config.yaml
d_shared_expert: 128
balance_loss: 0.000105
num_attention_heads: 4
vocab_size: 32768
norm: "rmsnorm"
tie_word_embeddings: true
parallel_block: false
init_std_up: 0.0322
learning_rate: 0.00122
beta2: 0.95
decay_shape: "linear"
final_lr_fraction: 0.05
Below are experts of layer 2 (counted from 0) of a mixture-of-experts language model. Rows are named router (the router's row for the expert) and show model dimensions 0-127. Each number is 50 + 12 x the weight over its row's rms, rounded and kept within 0 to 99.
After each expert's rows: "comes after" lists some tokens at least twice as common just before its tokens as in all text; "mostly gets" lists some tokens that are sent to it at least half of the time. This comes from a sample of Wikipedia text that the model never trained on. Tokens count by the router's weight.

# expert 1
router:40 42 45 45 65 49 72 35 49 67 41 35 83 53 58 46 46 52 80 26 58 56 25 67 42 49 51 35 39 47 51 54 34 30 40 46 54 31 59 39 69 37 61 33 60 51 47 68 43 37 34 52 43 41 55 44 35 52 37 41 54 53 61 54 45 29 46 41 66 46 67 47 22 57 45 49 51 31 60 52 56 57 46 57 59 56 51 57 60 62 51 65 56 47 50 34 61 48 18 73 42 60 30 63 44 38 48 56 37 51 76 31 39 56 75 52 53 48 53 63 38 65 52 59 41 40 42 74
comes after: " was", " is", " were", " been", " be", " a"
mostly gets: " named", " born", " said", " announced", " List", " described"

# expert 49
router:38 50 50 29 47 42 51 28 26 53 33 55 90 46 67 33 38 60 40 57 60 54 38 72 40 59 56 49 47 40 40 51 76 45 52 55 67 65 53 44 53 46 54 55 47 42 46 55 32 37 38 55 49 47 51 49 46 27 41 39 67 47 38 64 57 46 52 33 49 29 56 41 36 70 61 42 35 35 54 54 18 37 50 36 44 56 52 68 57 46 72 68 29 39 44 53 55 43 66 40 44 71 64 56 63 52 58 64 62 67 54 47 40 46 60 41 46 45 55 51 35 69 56 39 45 22 62 70
comes after: " ", "0", " played", "1", "–", " born"
mostly gets: "28", "26", " football", "18", " until", "31"

# expert 15
router:65 58 60 31 63 45 49 70 62 20 68 55 50 61 59 49 68 38 51 58 56 46 50 49 42 70 68 34 49 50 37 38 40 48 47 36 52 55 64 57 52 65 68 55 77 33 68 40 63 38 47 35 51 47 64 49 56 43 40 40 28 48 40 56 43 34 23 41 85 36 77 58 57 47 53 53 46 52 63 38 39 55 39 42 65 58 54 44 59 44 65 39 45 61 39 52 47 58 52 51 38 48 62 34 38 52 52 42 32 60 73 50 44 62 55 60 59 41 36 46 55 51 28 48 82 27 64 58
comes after: " |\n", "\n", "===\n\n", "|---|---|---|---|---|---|\n", "|---|---|---|\n", "|---|---|---|---|\n"
mostly gets: "|", " Type", " ", " Website", "\"\n", " type"

# expert 47
router:34 61 61 55 50 68 37 27 59 27 41 43 49 64 44 33 53 43 58 51 34 40 48 34 58 26 66 24 48 59 61 39 45 54 56 33 53 75 42 55 37 56 53 55 54 27 40 51 36 69 27 39 52 62 52 49 47 54 53 41 52 61 51 65 41 61 54 42 37 43 62 65 40 65 47 55 24 47 58 55 33 44 70 42 32 28 43 51 68 50 64 50 48 55 13 58 45 42 53 35 49 61 83 46 34 47 53 35 57 51 43 36 42 27 40 45 63 43 25 32 48 49 50 63 58 41 51 55
comes after: " in", " to", " at", " due", " on", " as"
mostly gets: "f", "am", " served", "z", " include", "pp"

# expert 71
router:45 48 42 36 74 48 60 66 42 67 42 38 54 56 34 52 48 60 54 40 46 44 35 72 44 49 64 44 59 37 37 49 57 43 64 62 67 49 54 63 28 29 57 50 41 43 55 47 28 52 64 42 49 44 38 47 38 30 64 33 52 61 62 61 48 41 41 54 64 30 71 53 40 54 60 40 45 49 68 55 55 57 50 53 69 49 38 61 59 43 38 47 53 57 66 46 48 45 32 49 51 83 56 53 54 56 34 48 67 54 65 50 52 54 68 35 26 43 57 65 32 56 51 39 70 47 64 36
comes after: " |", "-", ":", "|", ";", " by"
mostly gets: " John", " David", " James", " William", " Soviet", " Michael"

# expert 39
router:47 69 56 44 56 49 52 52 48 51 48 35 60 57 68 57 65 60 64 24 29 47 43 42 52 49 59 50 62 33 55 21 60 51 46 41 52 69 46 45 58 58 62 69 48 51 50 51 60 50 64 31 64 66 49 37 52 44 62 53 66 67 41 48 62 33 23 38 77 62 56 45 49 74 53 27 50 69 70 56 51 71 42 70 39 66 61 70 37 43 53 46 41 58 55 54 32 49 51 32 47 60 57 59 45 39 40 49 58 44 57 34 42 34 52 59 73 57 69 57 65 58 61 45 45 27 65 52
comes after: ".", ".\n\n", ",", " that", " which", " and"
mostly gets: " has", " have", " had", " would", " also", " will"

# expert 38
router:46 51 69 40 63 54 42 77 56 36 33 42 51 43 49 50 69 50 48 40 41 54 43 70 70 45 61 69 42 39 63 37 45 69 36 61 37 48 46 66 53 46 54 48 60 46 55 49 44 51 53 69 46 65 49 54 81 32 49 54 31 40 44 52 33 49 62 38 64 50 60 52 45 28 80 52 54 52 53 41 42 52 45 42 51 39 62 53 47 39 52 63 33 36 61 63 62 31 44 57 48 56 65 24 69 41 54 51 43 41 85 54 69 31 68 46 35 64 37 55 43 47 47 41 42 58 40 49
comes after: " (", " \"", ";", ":", ".\n\n", "==\n"
mostly gets: " P", " R", " D", " T", " W", " V"

# expert 25
router:52 50 52 33 53 66 47 33 69 65 37 56 77 48 58 47 38 47 44 42 45 50 47 53 48 33 53 56 53 53 64 48 67 43 62 56 44 66 52 52 68 48 49 39 36 56 44 57 26 37 44 56 42 45 47 37 57 53 54 45 49 43 67 54 35 27 53 26 73 46 45 58 41 78 61 40 49 28 77 42 38 47 64 49 57 49 57 56 34 41 57 55 49 24 50 50 40 52 57 51 37 48 76 70 69 52 33 57 43 67 41 43 49 42 57 25 41 57 68 35 61 51 54 54 58 45 53 63
comes after: "|", "1", "2", ".", "3", "4"
mostly gets: " American", "–", "American", " New", "-yard", "‍–‍"

# expert 27
router:61 28 52 33 48 59 50 41 78 50 59 40 71 65 67 46 47 64 53 39 19 73 42 39 42 39 65 54 62 44 48 19 54 48 58 51 63 69 46 58 43 48 42 72 49 47 36 47 61 51 36 57 63 61 72 38 48 61 65 55 37 49 60 57 67 39 33 27 71 77 34 54 32 52 63 61 63 52 52 71 51 50 54 42 43 42 33 73 43 62 55 44 55 55 40 46 66 43 50 48 29 51 59 18 56 29 48 28 55 36 30 64 67 43 35 50 45 39 51 23 41 34 52 51 40 43 56 42
comes after: " as", " is", " with", " of", " was", " and"
mostly gets: " a", " m", " well", " '", " long", " an"

# expert 37
router:60 42 33 59 55 45 54 59 49 49 52 44 43 43 46 49 64 61 50 32 40 67 49 64 60 53 36 51 60 50 14 33 31 44 38 55 90 55 52 51 39 26 47 37 53 56 61 42 48 26 57 63 45 53 49 65 50 45 74 63 60 47 66 56 39 28 25 47 37 58 46 62 29 59 32 65 71 69 28 62 50 41 37 62 36 52 64 35 64 46 50 57 53 60 56 55 59 43 46 53 47 76 44 57 51 40 51 43 47 34 43 36 80 52 62 55 30 46 74 55 42 58 37 39 70 63 63 73
comes after: ".\n\n", " in", "In", " In", ":", "|"
mostly gets: ".\"\n\n", " JPL", " Motorsports", "\".\n\n", " (#", " band's"

# expert 31
router:30 44 47 35 48 63 46 46 67 45 58 63 48 58 30 52 50 39 33 42 63 45 67 47 63 29 45 30 60 68 45 40 49 33 57 38 62 45 75 48 45 51 47 60 45 58 45 33 47 41 58 57 56 34 51 78 69 55 52 42 35 57 46 55 53 01 49 53 38 36 60 67 53 65 44 44 49 59 58 55 64 35 42 46 37 39 47 40 43 50 67 58 70 77 43 49 39 30 46 64 40 53 50 57 40 45 53 48 37 57 57 27 37 72 36 68 48 60 55 64 51 44 44 48 54 23 69 55
comes after: " the", " a", " his", " The", "'s", " United"
mostly gets: " film", " role", "ator", " episode", " story", " father"

# expert 24
router:40 55 53 29 59 52 49 46 50 26 64 47 79 37 49 62 45 59 47 63 45 66 43 48 54 38 55 53 59 42 34 34 62 51 45 70 42 43 61 63 56 37 28 53 34 55 56 61 42 41 53 43 38 46 36 47 60 66 41 39 34 46 74 79 47 19 42 57 51 67 63 42 55 72 32 33 42 59 65 59 45 70 67 36 58 46 39 38 48 47 46 55 26 63 62 63 43 40 49 57 36 56 56 31 57 64 50 58 45 56 51 43 36 47 57 46 42 57 59 60 45 57 45 73 56 76 70 70
comes after: " ", "–", ".", " (", " −", " +"
mostly gets: "10", "11", "12", "13", " turns", "1"

# expert 69
router:47 33 40 22 57 55 46 42 63 60 53 52 61 37 49 49 46 55 55 50 44 32 62 39 50 37 55 41 34 55 34 43 62 46 56 77 77 54 40 45 28 51 39 68 43 29 50 50 48 39 60 59 36 54 55 63 21 64 39 29 65 44 77 49 41 31 65 47 44 37 62 51 69 40 64 74 32 31 51 68 46 56 47 38 31 64 54 41 48 49 49 57 43 41 60 30 54 37 74 50 35 48 42 57 59 54 59 33 37 47 43 36 55 35 38 33 39 54 43 60 57 56 53 47 51 57 64 70
comes after: "==", " the", " a", " and", " his", "'s"
mostly gets: " career", " life", " election", " death", "ism", " record"

# expert 21
router:44 45 60 26 37 56 27 58 61 48 59 67 58 34 36 56 61 37 34 42 34 50 36 47 61 47 51 58 49 53 26 37 66 63 44 33 75 56 65 78 60 49 47 61 67 46 49 63 44 53 35 42 61 39 42 38 58 50 36 54 41 66 46 53 41 53 21 50 49 40 49 36 39 39 47 22 16 25 49 57 59 62 51 45 38 56 67 61 46 36 53 65 42 42 49 51 42 45 42 52 33 48 69 36 41 45 39 58 59 42 55 46 31 61 39 61 44 47 63 73 45 45 74 69 38 38 50 34
comes after: " ", ".", " (", "″N", ".\n\n", " \""
mostly gets: "O", " U", "I", "A", "U", "E"

# expert 30
router:28 53 49 48 51 68 70 34 45 40 64 38 64 48 57 27 34 62 58 63 53 55 42 50 52 49 57 34 47 38 42 52 39 54 62 56 52 71 67 48 49 49 60 52 48 59 42 53 41 47 44 38 46 46 78 42 35 55 61 35 49 61 66 50 40 50 32 66 47 50 60 37 52 38 39 42 28 67 70 47 61 75 56 63 40 56 86 54 46 48 58 33 46 52 52 42 45 48 59 47 38 57 42 45 55 35 52 30 57 58 41 34 34 65 56 58 47 51 56 56 49 64 52 51 55 33 52 47
comes after: " ", "201", "202", " April", "200", " July"
mostly gets: "aged", " BCE", "arth", "bar", " injury", "adal"

# expert 6
router:42 53 67 43 49 47 55 36 60 46 24 39 67 73 63 64 44 49 66 19 42 56 47 60 57 39 45 32 55 49 59 31 46 54 55 46 66 40 65 36 39 55 44 40 63 76 44 55 59 57 52 52 53 58 46 55 48 58 54 64 53 38 64 58 39 38 23 55 48 50 53 28 15 58 43 29 35 46 83 33 35 76 65 40 40 63 46 51 39 57 52 51 47 61 60 53 52 50 44 46 52 64 39 63 58 62 60 47 46 49 69 37 36 49 51 56 61 36 38 60 29 44 56 35 57 24 30 64
comes after: "201", "–", "200", "202", "199", "198"
mostly gets: " TV", " police", "TV", " saying", "ss", " tells"

# expert 68
router:54 59 47 51 55 58 57 26 61 49 66 42 69 37 69 40 57 57 54 47 69 49 57 24 43 35 34 56 53 48 44 48 45 64 63 50 62 60 61 42 37 55 51 67 51 35 38 59 45 65 44 42 59 73 47 61 33 30 51 62 35 70 64 50 50 16 38 63 45 58 26 21 49 50 42 62 44 59 50 44 51 36 42 46 62 56 60 72 33 36 53 40 47 45 53 44 52 50 61 30 30 59 42 41 56 39 66 50 59 57 53 44 47 54 39 43 69 42 73 34 30 32 46 17 64 41 56 58
comes after: "\n", ".", "°", "′", " of", " is"
mostly gets: " he", " his", " her", " they", " its", " him"

# expert 43
router:43 55 56 32 64 38 65 59 33 55 45 47 86 64 53 40 60 52 47 44 44 37 47 54 46 44 44 57 33 27 44 31 54 66 49 34 39 52 47 59 50 39 58 47 59 51 39 50 59 50 31 60 55 35 36 36 50 59 50 48 44 46 41 56 47 44 60 51 77 38 61 46 54 52 50 28 44 23 49 51 82 36 47 47 43 60 45 65 59 51 57 58 49 42 47 40 55 60 54 40 59 56 52 49 59 46 38 44 52 42 66 33 62 43 49 48 53 33 47 49 50 58 61 33 66 46 37 60
comes after: ".", " |", ":", " \"", "|", ";"
mostly gets: " No", " One", " Le", " Pro", " My", " Yes"

# expert 76
router:54 49 60 50 49 67 36 39 50 50 32 50 63 50 74 50 50 49 58 66 62 55 44 34 62 32 58 49 57 38 47 58 57 74 73 53 55 49 79 54 55 54 38 75 48 45 31 46 41 41 56 50 42 39 42 49 43 62 55 39 19 74 51 53 44 21 61 40 52 41 36 35 43 43 48 31 53 41 53 47 67 63 35 36 53 36 53 55 41 53 59 31 44 40 40 43 41 49 62 30 27 68 59 49 54 38 44 54 37 69 42 57 42 78 59 46 76 58 41 47 24 29 65 50 42 50 60 52
comes after: "\n", ")\n", " |\n", ".\n", ";\n", "==\n"
mostly gets: "-", "-e", "})\n", " acre", ");\n\n", "agan"

# expert 23
router:77 59 47 27 37 62 49 47 63 47 59 44 75 47 63 50 66 46 69 33 49 64 52 42 33 68 33 40 41 44 50 40 35 42 48 27 44 53 53 56 47 50 31 44 48 43 57 80 54 53 45 27 52 38 37 35 56 41 58 52 44 66 42 47 61 53 27 52 72 34 63 34 27 48 27 19 62 27 47 46 46 53 64 47 52 74 56 71 51 46 47 57 31 53 51 55 43 51 40 70 42 57 63 48 52 29 36 53 48 35 53 49 53 47 51 61 55 59 69 47 70 31 68 47 47 41 68 42
comes after: " the", " of", " a", " to", " is", " are"
mostly gets: " de", " no", " e", " De", " non", " \\"

# expert 46
router:62 51 68 43 42 54 59 30 46 48 64 34 68 42 64 35 35 42 57 50 32 54 26 22 37 55 44 46 26 40 59 46 54 48 34 50 60 51 45 57 54 48 65 38 49 65 48 54 40 56 57 49 56 68 56 54 45 49 49 57 45 15 51 56 54 39 55 39 71 61 52 50 69 76 46 42 65 47 50 34 55 57 35 47 56 49 80 56 43 50 59 32 26 35 19 48 48 59 41 23 57 45 49 51 72 42 43 62 62 63 51 63 60 74 45 40 51 65 52 50 54 47 59 51 34 63 58 52
comes after: " the", " of", " a", " his", " for", " and"
mostly gets: " first", " other", " two", " three", " most", " former"

# expert 10
router:66 44 51 52 51 66 49 55 34 43 43 49 62 56 51 51 46 35 51 54 62 43 51 67 46 53 71 65 57 56 62 53 47 43 50 51 59 40 37 55 65 69 48 61 65 65 55 49 34 49 30 42 58 44 59 68 59 57 54 50 17 49 58 60 47 48 52 56 75 49 53 37 39 42 70 41 38 38 36 68 44 59 65 42 42 45 31 71 69 51 66 33 39 61 41 41 46 49 57 46 30 85 44 49 65 54 44 47 51 40 51 32 38 47 54 45 69 52 41 52 46 53 37 31 64 28 51 72
comes after: ",", " such", " known", " well", ")", " served"
mostly gets: " with", " as", "st", " where", " including", " which"

# expert 4
router:48 30 37 26 53 33 58 69 34 26 50 47 68 58 47 67 55 37 57 41 28 73 48 50 70 39 58 49 45 63 48 22 59 54 49 49 60 48 55 60 72 27 38 38 43 24 44 35 62 72 35 45 42 32 57 49 41 35 44 69 34 58 50 50 52 50 57 60 73 48 42 31 57 61 50 38 34 49 51 44 62 34 71 56 38 56 57 57 67 65 39 56 41 46 49 36 60 52 54 44 43 67 52 56 61 43 40 50 57 45 35 33 54 51 50 61 52 38 40 26 53 43 52 47 65 58 51 37
comes after: " the", ":", " of", "-", " \"", "|"
mostly gets: " Red", " Me", " Re", " Green", " Be", " White"

# expert 13
router:39 32 39 30 55 74 64 48 41 48 57 55 81 47 55 51 76 54 85 41 32 58 65 44 49 62 53 34 50 49 33 42 67 48 51 54 50 56 54 60 57 27 22 53 51 33 47 42 26 56 55 53 57 64 39 33 58 40 49 47 34 47 69 77 43 46 57 40 63 50 34 28 47 42 61 58 71 42 60 43 39 58 26 55 53 50 67 57 84 45 31 40 59 54 52 42 58 64 44 43 43 68 47 55 46 62 48 57 38 55 44 42 52 62 63 62 53 55 49 55 31 50 41 35 56 53 40 60
comes after: " |", "-", ":", " by", "|", " and"
mostly gets: " John", " President", " William", " Paul", " Michael", " Tom"

# expert 52
router:31 64 62 46 66 51 58 50 66 59 51 45 61 68 56 57 35 51 48 46 40 42 41 60 29 53 54 28 48 44 32 35 35 35 48 52 51 39 72 47 52 40 54 36 61 53 34 49 48 65 54 25 60 61 31 25 36 65 62 26 59 71 40 41 61 33 41 36 70 33 47 55 38 52 59 43 43 29 42 66 55 44 53 46 55 83 43 54 59 59 64 43 55 54 37 40 41 50 36 34 39 40 51 51 62 46 50 44 58 59 55 50 70 50 62 38 59 59 30 46 48 29 64 51 54 44 68 43
comes after: ")", "0", "1", "2", "3", "4"
mostly gets: ";", ");", " —", " .", " ;", " —;"

# expert 41
router:55 61 63 35 52 52 76 28 42 59 29 43 55 57 73 51 65 59 50 36 58 46 53 70 59 44 50 52 32 44 65 41 50 51 66 79 27 26 44 66 50 57 37 50 41 37 75 49 40 47 31 47 29 48 41 45 46 37 65 59 48 45 34 68 10 51 40 52 50 53 51 39 42 55 60 52 46 47 57 56 34 35 68 61 57 58 49 49 56 59 55 58 65 32 27 52 53 52 74 48 61 50 63 60 63 57 42 60 44 42 45 45 72 31 72 48 45 60 52 71 50 58 43 39 40 52 40 50
comes after: " the", " New", "–", "-", ":", " High"
mostly gets: " City", " County", " York", " Mc", " London", " Town"

# expert 19
router:80 58 60 49 48 47 60 56 33 55 49 72 64 59 50 39 50 59 37 46 62 74 72 42 47 47 30 53 46 43 51 55 55 65 74 68 55 58 54 59 40 39 69 62 62 61 34 24 49 40 40 73 42 38 58 49 50 50 67 67 61 48 61 56 62 34 66 44 45 40 29 48 52 42 63 49 41 48 56 56 60 62 68 60 53 46 49 35 41 43 57 41 64 55 43 63 38 40 56 44 47 68 49 43 32 59 59 56 45 47 60 45 58 77 54 66 64 39 34 44 54 40 55 43 71 36 66 76
comes after: " he", " was", " and", " He", " who", " were"
mostly gets: " built", " played", " took", " died", "°W", " used"

# expert 22
router:53 44 59 24 52 35 64 51 60 54 49 51 35 44 49 75 61 47 58 13 47 56 37 60 39 55 72 50 27 55 35 51 64 71 43 43 44 54 48 51 47 54 51 37 62 55 46 43 71 44 58 73 48 37 51 34 51 49 61 40 55 32 38 56 56 47 43 55 37 57 33 53 37 25 51 42 57 54 43 42 35 56 61 43 54 53 53 58 44 48 52 59 44 46 64 59 43 37 67 59 71 36 54 21 17 54 47 35 53 55 47 28 51 49 54 47 40 54 42 48 43 43 77 49 75 47 64 55
comes after: " ", ".", "–", " (", ",", ":"
mostly gets: "000", "100", "51", "40", "185", "60"

# expert 78
router:47 52 54 43 45 52 56 68 30 46 43 56 85 71 73 64 52 36 49 34 28 42 51 63 48 53 53 53 59 64 30 56 59 57 55 76 51 58 56 46 61 50 43 41 34 60 51 33 54 39 45 30 51 38 65 70 38 37 59 60 64 59 46 70 46 49 63 69 71 32 72 31 31 53 35 37 39 54 56 62 41 66 59 34 43 65 44 67 38 42 50 55 38 41 57 42 43 23 48 72 37 73 56 59 38 47 40 50 35 62 29 57 54 59 36 66 48 49 37 40 41 56 78 40 50 60 55 62
comes after: " ", " (", " in", "–", ":", "/"
mostly gets: " European", "16", " German", "17", " Europe", "23"

# expert 61
router:58 61 48 34 49 36 50 26 65 45 34 40 59 37 36 62 56 58 62 26 48 42 35 60 49 38 23 56 35 50 39 33 46 51 38 55 64 37 55 56 43 32 57 54 38 54 24 69 53 57 47 22 70 64 47 25 41 35 53 36 46 73 58 49 63 38 15 62 57 72 23 57 55 59 53 64 52 50 27 40 56 71 54 63 55 66 61 31 48 55 29 38 53 38 66 54 39 62 57 54 32 47 47 54 52 43 39 50 61 60 31 59 64 42 49 44 54 71 60 51 39 64 61 33 62 35 62 64
comes after: " ", "-", " |", " (", "|", "–"
mostly gets: "195", " Total", " •", "194", "187", " Coordinates"

# expert 70
router:63 29 58 39 60 60 47 45 47 41 51 36 80 57 61 42 41 56 36 37 44 48 53 63 54 65 66 62 75 73 40 50 75 48 46 53 65 45 68 61 48 58 59 46 43 36 42 24 54 62 30 41 40 47 30 65 48 69 31 36 72 57 25 35 45 32 42 53 69 42 41 53 35 48 67 45 40 53 49 46 60 48 49 43 47 35 52 73 35 65 45 65 32 56 52 34 48 63 54 47 42 50 54 71 40 77 36 58 49 37 46 53 84 66 38 53 41 51 42 53 67 54 53 46 42 41 60 50
comes after: " ", " (", "–", "201", "202", "\n"
mostly gets: "200", "202", "201", "199", "198", "0"

# expert 29
router:52 57 48 52 60 59 50 57 50 49 38 42 67 69 41 63 64 30 42 23 44 45 47 51 52 40 66 36 57 58 59 43 65 55 58 49 47 53 53 80 50 60 57 46 54 28 33 59 55 73 52 54 64 39 45 61 18 65 59 48 58 38 37 78 55 18 37 54 60 52 64 44 55 47 59 48 48 54 53 63 52 54 48 58 45 44 37 49 30 39 43 55 59 36 62 50 53 39 54 58 57 53 43 49 67 45 39 49 48 58 47 43 37 45 32 35 48 58 38 43 31 44 79 51 57 44 67 81
comes after: "201", "200", "202", "199", "198", "197"
mostly gets: "–present", " found", " Succeeded", " Preceded", " attempted", " soon"

# expert 17
router:60 53 32 43 50 46 55 54 25 63 24 45 66 51 74 48 45 55 48 54 33 64 61 50 71 82 58 70 44 31 50 49 40 36 40 76 68 37 50 25 36 53 58 33 42 46 45 58 56 34 50 40 51 59 63 50 49 47 64 49 42 56 56 76 40 34 37 47 57 75 37 40 53 35 46 37 56 34 40 36 62 54 32 43 71 56 57 42 44 63 51 64 60 34 46 34 62 33 44 47 50 55 40 43 61 48 59 53 49 31 38 64 65 49 45 62 38 43 62 22 47 44 68 54 48 48 67 41
comes after: " the", " a", " and", " of", "==", "\n\n"
mostly gets: " public", " football", " General", " national", " Film", " National"

# expert 55
router:53 72 60 41 52 32 53 37 57 46 42 34 40 61 45 32 74 45 28 38 58 43 47 39 29 32 56 47 64 46 41 32 24 30 63 38 56 34 83 57 51 32 51 39 45 44 62 55 58 56 51 55 52 41 42 49 46 34 57 47 48 51 63 46 39 33 56 52 58 41 57 37 47 59 45 71 30 57 64 60 85 44 45 48 61 57 41 65 48 59 53 43 66 65 46 47 22 41 43 52 43 76 43 53 56 50 42 38 59 42 48 63 62 48 67 44 56 36 58 49 33 57 51 61 55 31 65 54
comes after: "-", ",", ":", " /", "\n\n", " Species"
mostly gets: " that", " who", " which", " because", " Species", "idae"

# expert 59
router:56 51 43 46 58 44 54 39 49 73 59 41 45 44 57 28 29 46 62 61 55 70 33 63 39 48 42 41 65 63 40 63 54 45 33 54 56 59 51 66 58 63 43 63 60 39 50 62 33 39 48 35 49 53 50 33 49 59 34 50 39 64 34 56 56 54 42 36 71 34 58 44 37 57 46 58 29 54 59 44 59 57 41 30 56 40 66 60 64 58 54 64 62 55 67 54 30 34 48 65 45 48 57 33 51 31 60 48 24 64 65 66 32 32 52 31 66 46 66 41 65 43 64 66 56 50 50 33
comes after: "0", "1", "2", "3", "4", "5"
mostly gets: ":", "):", " :", ".:"

# expert 33
router:30 67 62 27 53 66 40 39 59 27 44 51 44 36 49 68 44 57 37 35 58 46 39 67 63 49 48 37 32 60 54 32 43 41 79 42 66 56 48 58 66 48 46 24 44 45 54 59 52 45 46 58 65 65 37 59 46 52 54 66 46 47 66 44 55 34 47 69 56 48 53 27 41 50 65 52 53 46 61 50 68 73 63 52 32 31 55 44 48 54 60 63 38 46 42 58 53 30 31 68 66 48 50 54 47 42 58 24 61 40 31 27 55 34 45 51 75 40 45 18 50 39 43 47 50 62 49 52
comes after: " the", " a", " as", " The", " north", " south"
mostly gets: " South", " West", " most", " North", " left", " end"

# expert 74
router:34 39 57 27 57 57 33 43 34 31 44 52 68 43 46 34 57 63 51 65 46 32 22 35 69 50 50 49 41 41 52 53 52 59 48 51 58 40 47 61 57 44 58 56 33 41 49 45 40 49 45 57 42 47 49 34 46 48 24 29 53 56 62 59 45 77 21 55 64 39 48 45 44 64 46 46 26 57 59 45 78 66 37 54 48 62 57 60 65 53 52 59 40 61 58 49 42 50 60 45 50 79 52 65 56 67 43 41 61 61 55 45 38 64 45 63 59 38 48 58 28 62 41 51 41 50 71 46
comes after: " |\n", ".", "-", " on", "|", ".\n\n"
mostly gets: " September", " April", " June", " August", " July", " December"

# expert 3
router:47 61 63 40 33 56 44 21 61 82 52 51 70 53 50 37 58 49 52 51 62 66 40 36 61 41 37 47 46 40 60 46 56 74 76 60 43 49 48 55 21 34 55 64 38 51 50 52 21 67 52 55 60 57 43 59 46 41 57 49 50 44 66 54 55 25 51 33 52 55 60 48 49 66 64 33 23 45 46 54 39 46 31 43 43 55 53 51 58 44 52 50 30 54 52 25 34 46 62 61 54 46 71 53 47 56 49 52 49 70 64 45 57 54 57 34 41 63 65 38 58 48 55 59 63 38 57 80
comes after: ".\n\n", "\n\n", " |\n\n", ")\n\n", " also", " medalist"
mostly gets: "==", "===", "=", " |\n\n", " =\n\n", "==\n\n"

# expert 36
router:69 41 52 34 30 58 43 33 54 53 45 36 47 55 52 49 47 46 58 13 68 80 61 59 42 41 64 36 46 54 33 46 48 23 57 46 57 58 53 65 21 39 36 47 45 48 51 48 58 47 42 70 27 46 42 57 58 39 71 46 56 63 43 33 55 25 25 57 56 39 66 56 55 40 36 59 56 69 71 48 37 53 61 50 51 84 72 60 48 39 58 50 60 53 73 60 19 10 44 34 36 58 54 36 62 20 64 57 57 60 45 62 69 46 56 50 46 47 48 65 41 63 46 50 46 47 61 49
comes after: " the", " a", " The", "The", " his", " this"
mostly gets: " team", " group", " city", " company", " album", " building"

# expert 77
router:48 64 49 35 56 44 50 56 54 66 41 31 65 53 52 39 36 39 59 54 28 52 41 47 42 63 40 16 43 34 44 63 54 42 41 28 76 43 76 66 48 45 47 46 60 75 49 51 44 52 53 45 82 57 40 76 41 62 46 39 56 41 76 51 36 21 39 41 78 63 42 32 42 63 36 45 58 33 59 54 78 73 36 52 43 60 57 46 25 44 55 44 39 36 57 48 55 39 34 38 45 66 55 48 40 59 55 34 52 53 38 44 49 32 46 41 54 46 69 47 48 37 56 42 50 24 57 56
comes after: " |", ";", "|", " is", " June", " May"
mostly gets: " only", " ?", " least", " mostly", " up", " approximately"